Below are experts of layer 3 (counted from 0) of a mixture-of-experts language model. Rows are named up (a neuron's input weights, with its number) and show model dimensions 0-191. Each number is 500 + 25 x the weight over its row's rms, rounded and kept within 0 to 999. Numbers have three digits each.
Before each expert's rows: "comes after" lists some tokens at least twice as common just before its tokens as in all text. This comes from a sample of Wikipedia text that the model never trained on. Tokens count by the router's weight.

# expert 16
comes after: "0", "5", "3", "4", "2", "6"
up20:527517461489498516472511520529537487514476476473518524526494490453515454513479486488551498452520481490497467504496483503508485493553479485469504501475473455516487512550477545472489493513496450458471503516546492471488434515540472506498477488494528480521503485503532570499500472487514500496485547523526518456509507471550501522514470488502510487512479525492526497486477461472500504480516477507484479486476517535548515498457467519534473540505458472485515485539482492536530521478499531492533489525465513477496508502537542538471538479485515513516495477486493444492508501494542500506
up21:475514466476494488516498527506495481519528484437534506476519448481530491467497482482511515465493510481527505538513541499500474507538451531456536503469473497499470479517463505514479468516519516507522557508547550498492448456492477492482504518501490502561442547520498526502549481475456526487483521487533508487491520465521507496524478491501514501524484492493510504555490501488487519500490460482478525517507515487513495498431460465509489477467494498518517476511546489506514546485426532526495461518481471508467525485513515483482516498521514482532508507502454487492495520517486512493
up22:469508498488513490475482501503538495502491493512498526525527558495531491555466508472532501529543491513477447503470500550523478476521485529499515524493506568525475493522500477513523506524513513488511491497528492504500500439490496518481532513519517486452461545513495489485498494472487465503480487516471479478483496502480517480496481536519539436488550516497507539514481530460529451446509477498531493497529516494507531516504490513501491514488461479475483522510496522504527468486445496533504527478470505500487523537446524472518517472533547424523502466523488468465507468506497486493
up23:504464512521492467502458481493535515523473485508506498484423478500488536472487456540516542486496495482515509514468460528528485477535525459481485485505507524504508466484459530515496460519474529478529473512458501501474520508493460538495558504495593500526538529490512498455487489512519498489465523490497492510478503477509528442504473512500499528472479540487554534539499521511541480528463488512503473478493458537551514508531521491508508536510524485488490487535531486486481511491510485524507544495497502508504535517479509513466507459527509503488511506486462517489542504467518512484
up24:472449489515483429515503526524496458531495472507522473479488493502499536506544426519502514471459534468524550510468502463479474477495500514463496492503484508501459490494498481510474528516501524494501480521496484527499542500498507544505510536466524512456481505522510515466486489504499510511537488518511478525473506539469513490504483546511508517510482494466516522512529474520473525491521526487485500499399485531546505525486485456465491540506529482475505499513533476477469510506476512509519514494469477525495526511466504498458462502485488517524508485524508517497528492488572556479
up25:458503520512525514487488517511505514515445480543466502516508477512525513451475530494493466449492514498527512480448499515514540517484485484485530483480510491546480519474474461512493490532503477506486491470503498482508468482537479494479479548497491517518451493507474474460494492499494508502499500492454459466539526486491495482534486511480482479493489509533498530500510458498511526534471460512542490485478578500502570481523510516515520534510525484527503515516512486524498468447447492564499489495490540499501510512527507569452561470520516500506533500505495499488494493452506495504
up26:494501466536517491495503507525523461516476477453523472523512539519495439539517526481492486500501486504429491517490433507492505510521518510476488450483453435495492509491522475502496500488464471500470492506491534506518490479488510480489473518534522469517512472492518524522533511461475500513503500516554551485504526502545516544484522492498466496513454536515539511500517473474517531532528494518505523439466530519499511478476508504495544520459511490451495522482479521461520516502501487529485521521481479488466490502542505523503504492466544488539496531515511439506537477478514490483
up27:524494509505491517506511508521489523521490488525491470507504507503504531504509521507494494479533541508519486457407468506517509479483472469524507474520520518519495517518511437520485536540522483521532474476528470500495516453505558547495485513496526530493481509497523511478508495532479473504532477468500485512498501582474498452501490523494498479485551512495504478528477487499458511509482522474512507503457554471492519544502442480491498500479448433506484462521495488499475514492496496495503483500450520528550486471477489495508535503541493482487471503513496513485536497460468555491
up28:483543498505513490508510511512507518535505453494468479495522521532486475438484489483506497487565534506467491433513492455504515508523515492452513487478490486551496476550450506514526517491542531454474509506485558479500473502492473514436505527479516497462479471516497501502505526492483513498493486485492496484512522492505448499525508511489499481491524484476508508499560505469526512508500457501514506496508512498534476469471522481490532502481460472454565460519469523543550520466522502530515500526512509548516523492528513504493511485520500488489524505464470480467490533550505523470
up29:486498460482482489507505560506503490475475493488458501523498503468495484510519510460472490528531439491497478493542440467476515502548508516481492524520486484529509518541477526457528491493487513492422491527464496487467481503530506492473533512527538487466500505527504515537516486468525538485524523523507539530488461482512485475512511494504528477512483490475525515503541500457528504526489487520492511488520484451503492490497459527555508495484504484515548552496502528503519522499539493499544483489491516493516543464505526483458488486440508493501540514467454502515457488542529522487
up30:459542520537498448511530511516510445501503516514443502506497472517517504471500527523492495490504525514511510497483512514482520480519481499484495464516512494499539489497471492512502529510500524495502521517501486428479502473513516526483461514477503518506461441464535490465464521510484488531484465498477500476481481513511495501523474478476507502476504484435501537457517521500505508458523493485531460494441535579550542489465524481500530509456481477536487504493469482495524463469477496554476517508500546482480543496495502502452506503528483495495499529525498517524506535492533532539
up31:510514511495542501485496526494528450483537495510588467468474566501477514464475477487545545535472454497491514488491499545501440512494452482512467494501499475545472503504491516477477446505496483514512504514526545515453518493539529527496527479529523508478494524490503497529569496449461497479525497499528498503475490507510472479510466466512493494511487495525510490488486489510476489518490472555498505509517516529523478503489501503498478492465466514499482514499478528488538525485497496522458484530491518438516526443484517478542523515521481484517509521504480535482507493537504506501
up32:521527521524477520473492475494505529486510486481520502553547513548483489516513512488555482521496474525477484486464464509554482489523478472482488499492475475491509467491528539455511480535475498462480469490526510483533482477447487502499518516537517500503504524504490531495524493483499476451510496472450494490513487482477519460513504461492495456518485536513491476482516504499490475565530510526550515478500480471528476490509520559515505534516455515497451515501490504520513498495544519487496443465481490481449515469491514502531504485500564481546491550501489456460484492509508508478
up33:497473517519479485514524519463513465529512472513491500503534515441544438530507528489507507495527497541507514540534547472496476479526512482452461511454477489480494507530512503485463511515499519478526498504554446480529457508492478497523471513533481489531520559489454511506529473499516478536502530490533476461560536525488474512521489489507509501530480518494485526471475469491501512478497506471525501511489492486495512503456511481482512468482503472510567489548540499515499503507442502478500491503447487488483499521476514522483506476506517539514469460471463507508456506490490518533
up34:457503502510485510516527492477486471505502496487437584510513484487514517524505485528485467503564503447526482553508505475528478505506487493508499504512495568467469499463499437517485499505489455511497526481464471485495485500491526480477515521470477482512465469477451509475505467500493493537498507492505478476472515572506508542510512501485489462497480521487468473481517545503492518495526489462522513488517520530498550507472509507505528556508497499504502494505488475511478469501504512498503524508473532534511476514483511533497569472515468542484503507538500538464513463489491457470
up35:525514533465495498454506477509507512495512482486498513518497477490518453510456472486486511560476422501493520508556474488512485488522497486514463501503448514504492533489490580455507451493491479478485472442497494511508497460504512509508501496505543498506511501511529475538525459494496486487450537502519493566490516495506502506475485455519485525534501504531508494509466549493446512475514497494521549523480517490498493476536515500536511466498507525492453534491474515517500525474463523512524510541490501480485565512500511532503533486476510467498466494483501489503523490466524459522
up36:509471449508504521486494492474473505575511511532482475521478466518525513531461491501450496513561497496524492510536493528540563521552493483542510482505507537509523513482483484531529518498490493528518526504485474464487509505496514509493449482543512488537498488458491514475503475507529509492488531504521505483513529507513515482508492493476476549454491574480512453530483491483528516511479452489485507494484554467484474473509448461501495499450474484508519475509534492496484511500510492550485473500498475542519497472506528516505530502524488502488486474514464490482571484498474486504
up37:502514515509481477502510536538486496517467465489458512514493472447490482501482485491551458459510508489493488496500482473495529515509462517469504473535497479529494486456515562499513502503487472542530505477474503444522523478503500506488442474479528502493486455489525531529490506492480481460488515519500509447504490536502495519496524489520506498525483526480488458489479516498502556459491489538537492490558552494491526499488441478476506497530456490520504526476501487585490462509508497514525486486495539522509493501507486501469540500534500516495532475521432493540519494526480492520
up38:577464535533508478487478503528506557500456479526456476524468485478523494461474520488509511494503520498471490507515501518495562497523510518480504515493501457488510446504475522518512479536483527485516511471477499434507476485487520507498474515486467495443498499509506502448499519511537516518521479457533483476510507531522487511527459507533510497468473489534501497484510490487487515561522505543501525494469509510546483462473526503478504523486483504481525480558495505530469474495523504474538506480496472477530474497501507483470474504461511493457528454508510480469499521550518549521
up39:494502476504531504502517520510539475500497460523534506526464499476530468452489494478524495517501481492471464516491498530502464492518497469469511495478478476554464505515499522454473469534485463508465502490511548504480454510535479516513501503500531501505504507488501506521517466510469464487507508506544518477509511522538500468533469487490537485542475528485507525516541472481513563518490493522484489462484511500558519470460517507513503511472450489460470529528496465539518521465463510517505517544475507486514540480512503542457541471523496497533536493500502486520532496428540522500
up40:504486501515495497518473560514493513495476516496472492499509488492526441536493466473491527488491511466490487517507485498511492514487498546507518527513492466499487504500509547498498471487523480513514517501506512443473507513513438477489526486475511478437549477482456506525493524514523524494495508491561518437479463495519476497497452520504478498525521470545533521506502516508528503460462494517466474475565549474502492497514457544506491490518450488535477515521489564528514481497512481485508497483487488496523566479537500525458485494469500494462523468532486507512531502511521476535
up41:507563522510444510453512476491549470504465524492514523527484506472481489538518526457463538519496526505491500482451507452491473453474499509455496504492510518529462549500515461506525561519497538508498472548519471458468512476492503542472438515531531502483525466515499493443525495502465529502485504532489516494468504517505508499499505501489518554457533520529500506493494502469497508484489504535520510470550521494492501491497515479505441511497477479498522505500490517462519473502471499539477504537488534534534510497511493522503519529497489453511519508511494475482531515503519469527
up42:492474528483500472505500464521524489454507546518529469490488512503477501475488435492512539503442496472497536544512472533488495476522528502513438490541508527533493431488484517506470464515503512478505511510502517506474532485474485511475555515513524493482514518511520487453477495469499455520486510540500501545473502539500479545510474516458510535490453493451552521533503498508489482483485497486518486491520472505503541500516534490507507519446501524507497504498520500474491544506505505502487568523500525468497495475471495508511506510499475459502550519510490534474498530540516448477
up43:509504474542479524460502499521532515462468423514502503530514506520524488439498574478497482535556536498489512496467528514516523457498578508535515477482529485491484516463495485458510533554478491506481495512523474479488471472485537513513453551517513517505487490485527497494510524519494508506492512517437501497517483451506485463490492486512489524487449538449492505499525476464470515520507485511515523471519508442494515461510497481497476466485495500498524514492485497468490500522501508542476517492509514502495478483504506512478526500503501447523529528510502451479525474509501505536
up44:478508499483520547500498531476518463448503497464508510540502525512482506482446511504509523482515489471496475481524439493540500463508496490494498502473480528508471545496490507487491503516523484498486514497492517529489494474464527485505472520505497519502473495465506503519558460526488502493463458527509499519489548523504482510563518471505486502499499533483522494499485529456551481504519461537522533492518447502513488500480496498509506486471504479436491535516496534446571514524493499496520515539482526494485560430528510506464552490489548464487510507501481487494539476504527487489
up45:494555506486514481522503490470524449492528507480502532536474477486516502511517519531492506477499508514526479532511504471480512482491520487512501525518504532477547500488475487461487490492490509518518485517523524516497460483498542536498448546513526517505484525481541513492486491512506458520453479486459510498550505452523494507517510498507505454522540516461497529497471560507464510452540502487521487454507551484506538520453515445505494508508495454502479500503525459541526451487490521536514536535504520494457535495518493497474499473503478463534472553485512485490500485456496457507
up46:483493496472510515521495524496499501489521509477489530542496438480473447527508443497538484486520511502473454502523516478516515548538542521533505508473518506493490506495523593499511452482499523508504528481504488452515492550517472444498460481532485486484477494480488550494512496497518507520483532496516522499533529480519472505520497484524492483524450519485489503472490488513486498527518511517506529487560520514483481469493521483500471504522462506521489470507496512470492468455503507484526437493517459477477482521559508520478460512498491504509526518500460504497509526539522438508
up47:459502513462491482530496507477520524545524488515480506524465506490501496490517458537494479500567490532485474485531521477494515499538517534514526513482473521499519480506462518480506450509529523481481548541507513501521478449506499474487450531502516516487423524495480550495486468510511471517473475491517494484535515464529510478483513518525494466507501476514477536475531531504523510515550514505539512493498516487514502456487495462495474501546497486461497497505501489534500466422485500513522515499524472512470459505523489462460482488498468520480477532487479493510555466485531455498
up48:509554465478539508495508532466522457494516507536502493489494523521531485515448501455491498498530492497468498458465487494486498480508490510497516532491504488486527504528512500493524516471530505492464534530482510470493447508511494499517499509495497473472504469469481503538537475484477536540478480498487504493502500493542500517530475478463496498477525497541531517508503490470515515445530483522516508489501528510516504457527479512495507512452500454462503545540487501496582546502494466530450491538465507469498549509487481525501527532473536477509520471544521422519520479530502502512
up49:502517505478500479466513518535569487466455480484543507514469511453518508495462509526518490499494488495492472514483487551504492452518496457442522501503493515535492475517517499434482485531484493476507531491522530482472461487504479512512517519476552491524505517501533532477519463492506459487483511523521509508503492484518500490492468472494544470514509543492521511497502486466478507511543490531473513477482529502572517511461481513542446517442468490480494497529499525514517496508508521527505530558445509505492550517511514520479508479520502462547510494511492450495527487494531510497
up50:496513492487506535473479528538529491530479485489517490505517507487523459478458506485525514487495499491522485518532493526528506469530503504474483502487501456515476464531483521474488449527504502462490516477535529475447471485537468527477510490491505479484468459507530521492508488465465485506479516523505529491533496480537515493535456488525512494494475512468543525513496449481478526525491443531514496464489512512567524483511464535525479514460487474502541516524514502502522522475467540510452491517485487468501514495517539511452520443532506525535555481493488457458532496495505535486
up51:509544541531530496501515501478485486508500497519462544512515449526468490541513532496496498508489515511519509532495454478532523508509562529490454455509491532489537492489492540457524547512492497501514463496500523479522532488463471456517519481475501511544523481481491478503506522532507510510496485524461506468468496483513476486545486497461511457501516494446504517463521526515475494527515507507522486483499504495484492513468539501523538498500492508435462493536508531498458479515526517458571468487482517479497549485487498510466462461482499490490488483470466524484482514499462472542
up52:469527475481483521465501495502504424493520461472521533528513516490497499501471478488494490504541487491517466480483443502506477483525481498493454513462431525518462514499492504511480501535519506503486507503533529525529488477503523498532478484478521519504478516492506505518507432535501466503506504535541528537491511543521494505519492501489496479518532515459496504534478534460496480482521498492448509505509528503500539477463504467512497520461465488476452549545495509496486526482478504475565466529465498494525541512484507515472568509518538496514490475481479472515534464480529509503
up53:508549507538500478468522504464521455526525487480572552519486544481487477507463521502489494487513511512492496499472482530502474504486504457487506515477505534487493539495544541507506503503467507481471492492503549494498502483463504507492492538499499514508488516483508492495550491534457460477473492491506516501487532508475489513542491482467481427515520500544508544467514514485488460484505500485565492446495535488528503461452554515518500515487478491441510530501509501490509502530495507470481531518476527456474549475491508524521532506497496477519488547508521463475517509465525481526
up54:497521460513537475482492538493484498502498499513486498480500495498502485530508450513512498486544535461492533560538456491491540490504505548519437499519481488500515472455482518518455487503486485498511489507476505496489491485493457508494511498485448481508500473516489484511488444471497500521490496550511549504529494550506505522527507477503499541511470515465471500552450531507489555481515480476501473469461478495505521503536456469495520544459515500548517524489519504513523446525498497485526509490442512464507501472519522529505529484496479543522559466492502486507512530545491505497
up55:521465533493495463495493477491499522473501500442524492493490517494486510478473454494511549479512525496519552442533476500508488497521482515538501524519513502496469429490499523517482503520572516473497507512529538533498526518492467491482491476522496491472474527489499532506458529503536505466478514501524518512481507512523458526533495505483494524529432467508526435501494508494515514488520462506477517488498479487544509515459547485487526491477488516529541469511524540432519515511528499480519523501488458528497496469548492503506474496498518490487495500539498499500477507556519535454
up56:494505475507505537494511507506484485501490438480479510513535520478512441505516504438503498516529493462495485553512450505486503464516467533512491484506467445516472505567480492484500502511522486463463418518530511489496503488528525510463490503506505456490522499495511504522480508498491485529498508490538533456455488537522522528521498517493522452512478517466521481491534474467503522575507506497487538474513509464498486520460469475503525514522494458528532483513467478513485519504515553499505510484470519503497504447503513475518498495522526517499497490532501491485490516540522566510
up57:496513449504496455482524533478506473504489498548504510492513530495452501527535422501539508473492509488501530518528499438482496477495445506538463488502491510512451495502484501508495504491515449513495502482490515516504499486503466487462502517490480493497486502518489535514473467507477495514477472502524504509491509551507481499484452486557521504499481473494511532513555509510470576463520514500497485456471532522501526481488430500504497511534494517465496531517512493550515494522488513502496542516505518514519463500462480480477506475496503502496588539511522493511520505528534455513
up58:515481461497521458509502471485541448479498506523523485510514477508499465498504441521521525527444495514506519528505491509529472485521482482490503503489484488542461469494507555512483430502505480495517500461485526501497513480507461493497548453513508492504486519523493510511494476503471492467494497507520502542495485490508492557492480455463511507549492496521553490511536500510528491487479462476492484516499474483501513486541515502531506513495482537481474533502487508506524557506488501507464586510489472444471519498465523500478485505514503472529561530515522494512488524489513421486
up59:473558529514479494536508509494492505530544479524480506540494445506484476516509510510483454531528469516475494488486516485497481459480522496487532491489531548480536495535496506499511437493466553494516547506504503441483515543508481487450456508495533485482469480465495492438529507526521515444470517485477524506487502478499491484500512481498501516485508486504486497508521514484506472482507484496503533496523500477481515510497523536506473458449488458497497514492467515522519554438469500528483460490516490559498519518482506503494500525498499485481473502475494486434543510505558480504
up60:478501461455449491464499487505497511534492522476494513496480470483500524534469479530514498521482520491487520494535493538553507508519453484482485477509469551491476493468478516513520489481500507495511466491493500522502504485531524494494522455508462456520458469487485513514510465457488495491472518490539539529500534524489524511488495401518486528514506518528494507523469547515488465498510507468510512517503515528501491498526509456507450497457479544455509463453465475502498506468519505508512491514524537518482501460531484506489535486501519467500530546517523495510548547514464461473
up61:520498502482530503524476503504536438501453502509496478506516522482517427525529494450464464515495431498509517509540496456521520504537490481507522507505478482516478528535462524487533490484489534498502512467530497503475487489498479497512461518513524495479497502504495495512509502486495505489508518514479516535481481482546490518474476466536493513519477471478561503492562493482496533500466484492487516445478515494466532514503482540542495478496512447484521569515503522508544549524500488514504474542490505513504542487493538537446458509505528483484470497481473541511475475526523498503
up62:517511507512517484442489526520533464511492466507530484511459523480504490485454492511516539479482457487488478484502495504514500432524473469468505496515483501528503491531505516455464477521518506461484514493511536486450481492525486535511519482481509451510500532512559547498532497504516478481471522497541514470516526529539531509516451462504509476488502521491542488519491469470512496502506454520472517465476521560549519505501467526523457528437470482479484504524476524498512510526483520496494524555490528489528514489522511506477502465488524511524543494495489466493546493474534504501
up63:466468493546470460499536482505529487491484469481471514490501495522456547500464477500485512495530480482471481520442501463534470468486525488512493499505531529486472495510515494566487532571485509481529506461488524491496518499524454544476492538519538514467512466508492504482506496481473519485480525524462510485495511538492501526518472487509484474480466506517489492499480488472521489508524490462537494487487511523503510493496531534492536514520504523493493522524530493486501493533466473485479541491454486520469501515445477532497493510504517493537523528533560458492523464502586529514
up64:523547501507518507460505474500481509488468509482526478479507523531498488518507494438522484567458502486496535483521472534499495524459522495534495467473494459517492528509467463449469500508521539460496508490503492517518504536533491505480499528520522463528539443545478500529504491465471514523512492499508553514469517486529512524477509477486505497512489498476517508497506488472481472505464509531521495441500522499490472500501516468553464505488525486522521513476475541455532500493475490510501485545515527460491538447486512499521507486495486457466500483542452506498506527554505534458
up65:527470491495494464525506505509520484491485529487513507468523463494488518510530446508558506492492504498497525543477480487486471486502505544492492459513498478501469434502479565483474480528456508457549479515520537551469504459505490503486538496457519520505541489495521533519467510485511527474508468508508497515507502500489488485499470496474510504522455459472546542497526468508494471534500494492547459507449502518533490516485485486499530522510508517538525485504530506503500507521490506516461576479507500465515509476472471501483464488517498497523485475517492496516449487547539538538
up66:521492479467473519471490506513497467521513505535451507503496485557539506487494489505470499512530524499486472446485494500515535502507511451507517497512517533508480469462496489463506506519480513518517509557493532488495499518534495477481442519500475512504477503488494509464544529506531547490492558508481507509531478494509506510540486444480510488478506516531494460471497497486505524466520485487475512486497557466465502505568480517508475484510475488463507491504508518486506521477552484521427484488518510482480524478520496496480464527480508527518484508507523456469587542525486464523
up67:517548512490456496461483489512530470523487448464515515497478505484465493508535554459507518494513484495479463494465533526485536467471541504488512502506507497537487554503508470528507543480497537506511493521536519425480512487525536528497504475578539471516522500483518500436495505477492494489481466532499548483462486514512521496469523503519501549473481523512510525468455492507525458490488475536533517482531525503465523517495493473499457488460479494470512520483492457466493494515489495479458503505489514495503534515491515495490521542528520486519502529514455464502501500502502490517
up68:533523493539496478462518516489514533494507492464505516487523523511501473567449545497519518490485513490519525473482490522486494489472493496511452482505496504505456466514516512530512511517516469439545486525551531523446513448526465521482472482516483502468470448539524487503514519489493509497488496477517508515512488548528513460528448467477457435488526512550490538488460477499518520486519492517525479478509550521498512472544471516511500504491496481466544493495502509499514448541468501476484519514499508502502512490520477500507513527519501487509541493470498460484558499508496517498
up69:528561528541504500477490481510475488469498469501517529574517496497502507504471512452516498523541467520493492520473492486548532450501528519505499506508529522494534559518492495482532497511502499500508526451498476482493510472449533483476530524500503462476511529498505484432502526502479505502500504512503499493467477503519530510514476516482510487498525520519500534480505536467535482493523507497491524492520526453487534488504515541528497487474482462453472520539509508534566530532510489492502465481484491507480507512486521493481506523466554466495477453518502442440477460498498471507
up70:509466484527508516505494500460482529529518487458475522496488439490499495495464480526507526525521495477477497524487452511473499520519525472522440491464515492485489500465493568499503455498498539474461477516513473485534481519522495509477573495504486484515536487519527507501464525540463508476490489488512504507519505510508503480598483496483494479513529500537483523520496517505556504537464466489536481515546507508535510475507501477494492511522493495533507479512555488473496499487545484509476536493471476508501505487533475475522538466495490501506524465519475496493530565478511527471
up71:481525486479515478492515543513544448510507467521538475513507497488510499484498496519511541482528470494477458515498516507508499412524500476472507485504471491536497495535479510458489467500527511472492512490537537481466486492496499542496462515476533478526476503480532525505507482514487496469482512514508534498512531491527498506540473450500525517490518492468547503499510469466500524500501440498470538479478499551544518506484481504541468501427481461442496501531503499504532513484477517483498530547463527492531534477509527513455508475488507495493551507474472493482537515473533488501
up72:508480482510501445455500505518507466475534464472541481496517519509514519535520454519497533487462533458516544540503479523469510499492428549498457546476484499504503494499506533541489521526543526480487485493519522560502508492481475533521537510492489505481456507517501507470495468496497511539506490517507537541495477512511495520508487483480494518518486484473528513531475525509521466476521481468449509496419506519523496444482490482492476549518506491494514505499554521488512503470453502509476532504456482528471515515526508460499520513475508513519532510502504509500528513517542488475
up73:481512501494515478473521496526550491506494494514541533516490493476491472491496483510541509486513469505483493512490491546508483472509513483460507511522502496521486460508504554456489489556479513439483528507541535499477496514512439522491478487469537489519489527506540510475503463475482470473475496513529555519504491468516514491527480485495525473508494532473526546477500493461461477502507462505495514486449491494550504520454503503551469513438482536491494519491481532510510498477530524493497547530442503489476556524522502546471464510517523498528513473516482450486535486486499487492
up74:500496488516465494490516502525556470524487475516531492538497504477498481492497511503514516472501488481482492508482481512500496456516501491455498498490527503550487504503493531477493490541517485462451493508547497511463478466531472501496452509507511470479459495477536557481513472490480443449475496526498483495533525514531504502509482484496537510483465533480510512482491474479466491507517458515504510487434499533546567501491505517523475530447477512491519502517504461477527505512453543491482532525455536497470506528520537531473555482528517480531526518522492480478543490459514504485
up75:471518500479491510479486535497535453512479464492507498501510488482510465515462489507507521451525485483493463564535504512527532457519493506461476482514473480535510486505471499511489480540538484477498506471509520469463477513506460518492490485492514458541491507515510526488523494492504464472459514512502529456505488508540510485545461466540515499518553523491555500484502497492526526480528418480474505482477469550534540518512485504543492515477473481491499483517523523524544500498476532514473508541502526533488529491467515519483520488519507478502552504488474462487557519467490498487
up76:494505489506526498472513517522529505500474478479523508495488495458502465508477496462529499448548484502498478519499510504509510468551494508473509529505487496498482452547482492463501509493519504454498503478555512486447440527526474480472474512497514487526472509502507531500518494483520485502476512515519528453518521462564501501541459469523502478504494519488533520480517455467507484512550455484484498498454494550516532507447486512536486524451448484488517474545493493546544527489487533507528492510492523488472530499516530527480492467516528518521541467488489463476504501494525527497
up77:499472492471473482522533508525505496543444498488516493512484496460491467503509474475476510494477506510527528466513469460492507498514497498490452481474494471537476515542432525502529480511503500512454498504510497491492492527517509517487520503539548439512474495528490543530525422461494467529497497513490581485536477506530504519483498497534512500528484545495507500492563454506470530514493503508477507477463485476479532464504504491501441494512500508468500537495500530506533498526509535537545490524509478522512507505488499497487448489503490478525501515496451495525491484536500540481
up78:507526518504469506461490487507551468517438503492530534503486519478526497536513531455498507500513516510506475515451495452524508423521523505489502486501492490516475556521508469500527537500483527482481487548547467452479495455467521520477459529542514493532503470486532499455512486487484507510476533524499539485494520508505547481491491466484517532473499545517537487503512461469539491489505490550508534455513518480494519518467499503505462477514458507524522525511495500464525455512497509518493506516518536534515509491488497487466527514502528462504514481556492477468525506520498487519
up79:472490453520480478512471531527526509532486542472524509509472458457535468529529514505506497419511556505480479516481498557485464500531496513462482515464463529527498523490499533512465493528460485518513520480543520469493502506486434490507476499471480488506511506527474525475482435503522509494523507526548550489525493473508487523494510512493489531536490520513552543498514477493510516490477534472476493476487509509505491517461424509493478493499473495518513479542549537475487485486513520484521486490475462511497531499512514524456472508492517493505478510482477488509534503483495495492
up80:505536512508489504506507509520539483497482460522556505535480475468484499495485507505503525477510496500500454509477487521510508432519539467460500503505513510535465508524475520461486455506520514465501519505517488480463479463502520513497472507513519464506504495497553560453532474512499492489475522515527522479509490486540493504509454465507521506478518490503546533508506477451513489494499458505460517480464518526505551510512494489552473534436464467451504486505511462473498543491500512494502526544474554481507508497520523530456529515511504480519527506462491496465519500460530467490
up81:559467506526520516501528485532503470512454504447487447481481527507503479514481472477502509440491483474505528473503457491536482497491495487498486473460525500524459495558488524511522506485538503491484504484496509463538485498487533534491493505518540543523527483493509539535566436483532475504494502480500529504497559517504472526535506474497507459477509505489493491483534461489497513512528506462486482508465558490514511460482491461504519515486471487495487509492486519539537519482520544480535509566520476505494464473492501467487504467505501488496465494513479493524526506523499548508
up82:467466518510509479536503502557466503470486483471502480466505468496507491501512545458520497472497517495517460525456492489524557500530511495521499457480503469496510512529466539492520540454527525495531521461531522486463487490497512498492519498553527518505508478493509496508505504491524474507488530521537540456496510461539481553482517510525503480519466482480533514477545482512547502546498486487492492474503528517455471528465485492508551459499498510489470509501473506489492547515487526530532484541547513514491523505462535511452482522541474489489478521463480520519482508503478551499
up83:459519481485537459480510520535503471479514504508496471527506474458549448512507487478507510482568480480480458542475473514499531500534497543479519512508483477519524505538482538489517482524506515489455494486496518490463477521529485518493475525484521442505439509484519479501505472507508485498490467519522556466510515482556501494522483493504525516525471496487555533468502520485507479495499489506465563481484538521504516487476469512558515531495463496477489547505505482563498486501476537497498494484432503500480484507527517538506525505496514510532514462498482485472494490480514480492
up84:496520478459502499525488498483522500543530504468471498497438475515520492472509502526505506505570524508492498497493509566493489496527475488521483516478468507504495503465469455476479480487527520486481484568517499496534514507505546505471465509537506491531481488496466516474467509531516456506487489436484518495566520520476513485514541448500479519498517501498467512511501501527540502530509475487492509508504508512487514486493491493480507491511521464536499492561520487459493493454502509502457518481505509532496504407532496462515482474501501527466498519506480477510577522472485493496
up85:490523502515526436553522522492511494518462465529469508508498534493504488536500485488527509509544527508491472526529502514518461525502452530453535462481504544529485481508512502508518505482489487477507495515506492474496499464498499471460505479455500514470471503467465552497494470488481473467434485487489480468466483493499476520532492509503533459493488541459486480470518554499483464516499483507510455474514517466555507505480488520469543546536482486458497518505515493541544461477495510515513518476456519471525486496436491501513504450497493495500522489521490506501498489497512501551
up86:520533473521481499465512501492490523481483523459525522495506540496516459477517547497548503477473510527481540533499477524521469526503478492550492486537476462489462502481476572464501471527470446510521477512550533498502517465474504485526542473474494520530568446474513557550480494537478471507455484505524519502472524499510467488543461453497514464496483491501506481472520480504473462509476496505528486489541505529535491489479479507515489502531482501516490495510486515518518496488506498464495504515525500478510498484493481514472495479494477495476486476540453507538469490535514502527
up87:479511469507473510511494508526502522521465480490516482518506518432492458503483495416464512475521467488512479525508492472500544497511488534471503495487506463495497508536445544492506505508526505513457507449516498424518468504537472499486468516548548483470466497517522515501540461499481503485500547533508540518521511489516539510489491516503537508534489494487507501469519478469509502519461498501473526480496488469480513499474487486540470502468475492499561554487523521514525516506482508527511468523499526536493479479541523531474507513525535485528528499460497503497486505535472515460
up88:492515537521483489521503471569509487477479477495464525500488500538508530480499497510535482432512507512491500480472490488539512479520484516491484478479515483462461465474463482524509492488502499478481523519485495483488510490511486497471545507504504518477505431507514519444495514516515501500491479486468482485503498498508493497524471526505490466448488502500535463520501474517518465518484484492534472483458530569566546490509503533486488589524512490471500484531499492488500505503472513473519499483495503503499469486515471512443518442520502538518534507486498488487539466491568532479
up89:497512472494545520469490491490536473496469494489540523486497549488547477510498462484497497492537508447477479493495474559489501503527477458484488545507457504553477506502495491520489525528469512506485515488488497488520482508504469515526497538482522529524530497527505522489494436492485504486532502530535525510494474508506525520521492501444469510510521521526512501522526479446500512445516487485459490479476508508537491467498468494532472564483483480493450518512519534504510518458432500505492515541468487522532526529506518516512544541473517492489503499483505461494559457494514494476
up90:495510469522531530476517483509510465542479486463533501491491487545474444463508457465489514470484536429514496520508480526512512491479451505489440493479504494568511523527465502517544502480530500493478498464511535450450479556534518507464515503522543501526529499515518487499506460497503524474498531495514532497465505481503496498516491487485486526498510512474534476529544458491502546539487483480452496522504539484489504470510450448524512507483511510481478493519533534526484521501465526536483483531497505509495543506468506530517485504505497493495471472504503515496539480516525510493
up91:493495476488516469503501502520478408506481499488510498510511514496516510507482454485580537480486499491507535534487534496478491514538478497501481473484461490500467510537505524504459520485475490511499519470476523496505482528497424519528481480521481491548460478491521495523518459473457505482493501524537482526497520496506503553505472489512502536542469507497537499501480494474467507502499493505489484507461479490500529488505425509510524507483504509505492575503493498520497514529471522480539535538484516494504435544486485536484509523520538501525491522485502506507460469464533467516
up92:528506499526518526488504519470552504484463494500465526477487485535483541463477484476522513503477445491484500507473475467532480498525526495475470492432500470494445497472488501511499517527478477522501485503518519501503478501505463491469523527493540519509558472517474483505520488502476505502514486472470504519489518477490509486506461481486486507505553567517506471529490476496486533554499519481527448475493529463525501485512540531479538479516529493472507542508557498479550488476499481496484545508493535532520482486491450536481510454517510453505526518536517450497496508510502534478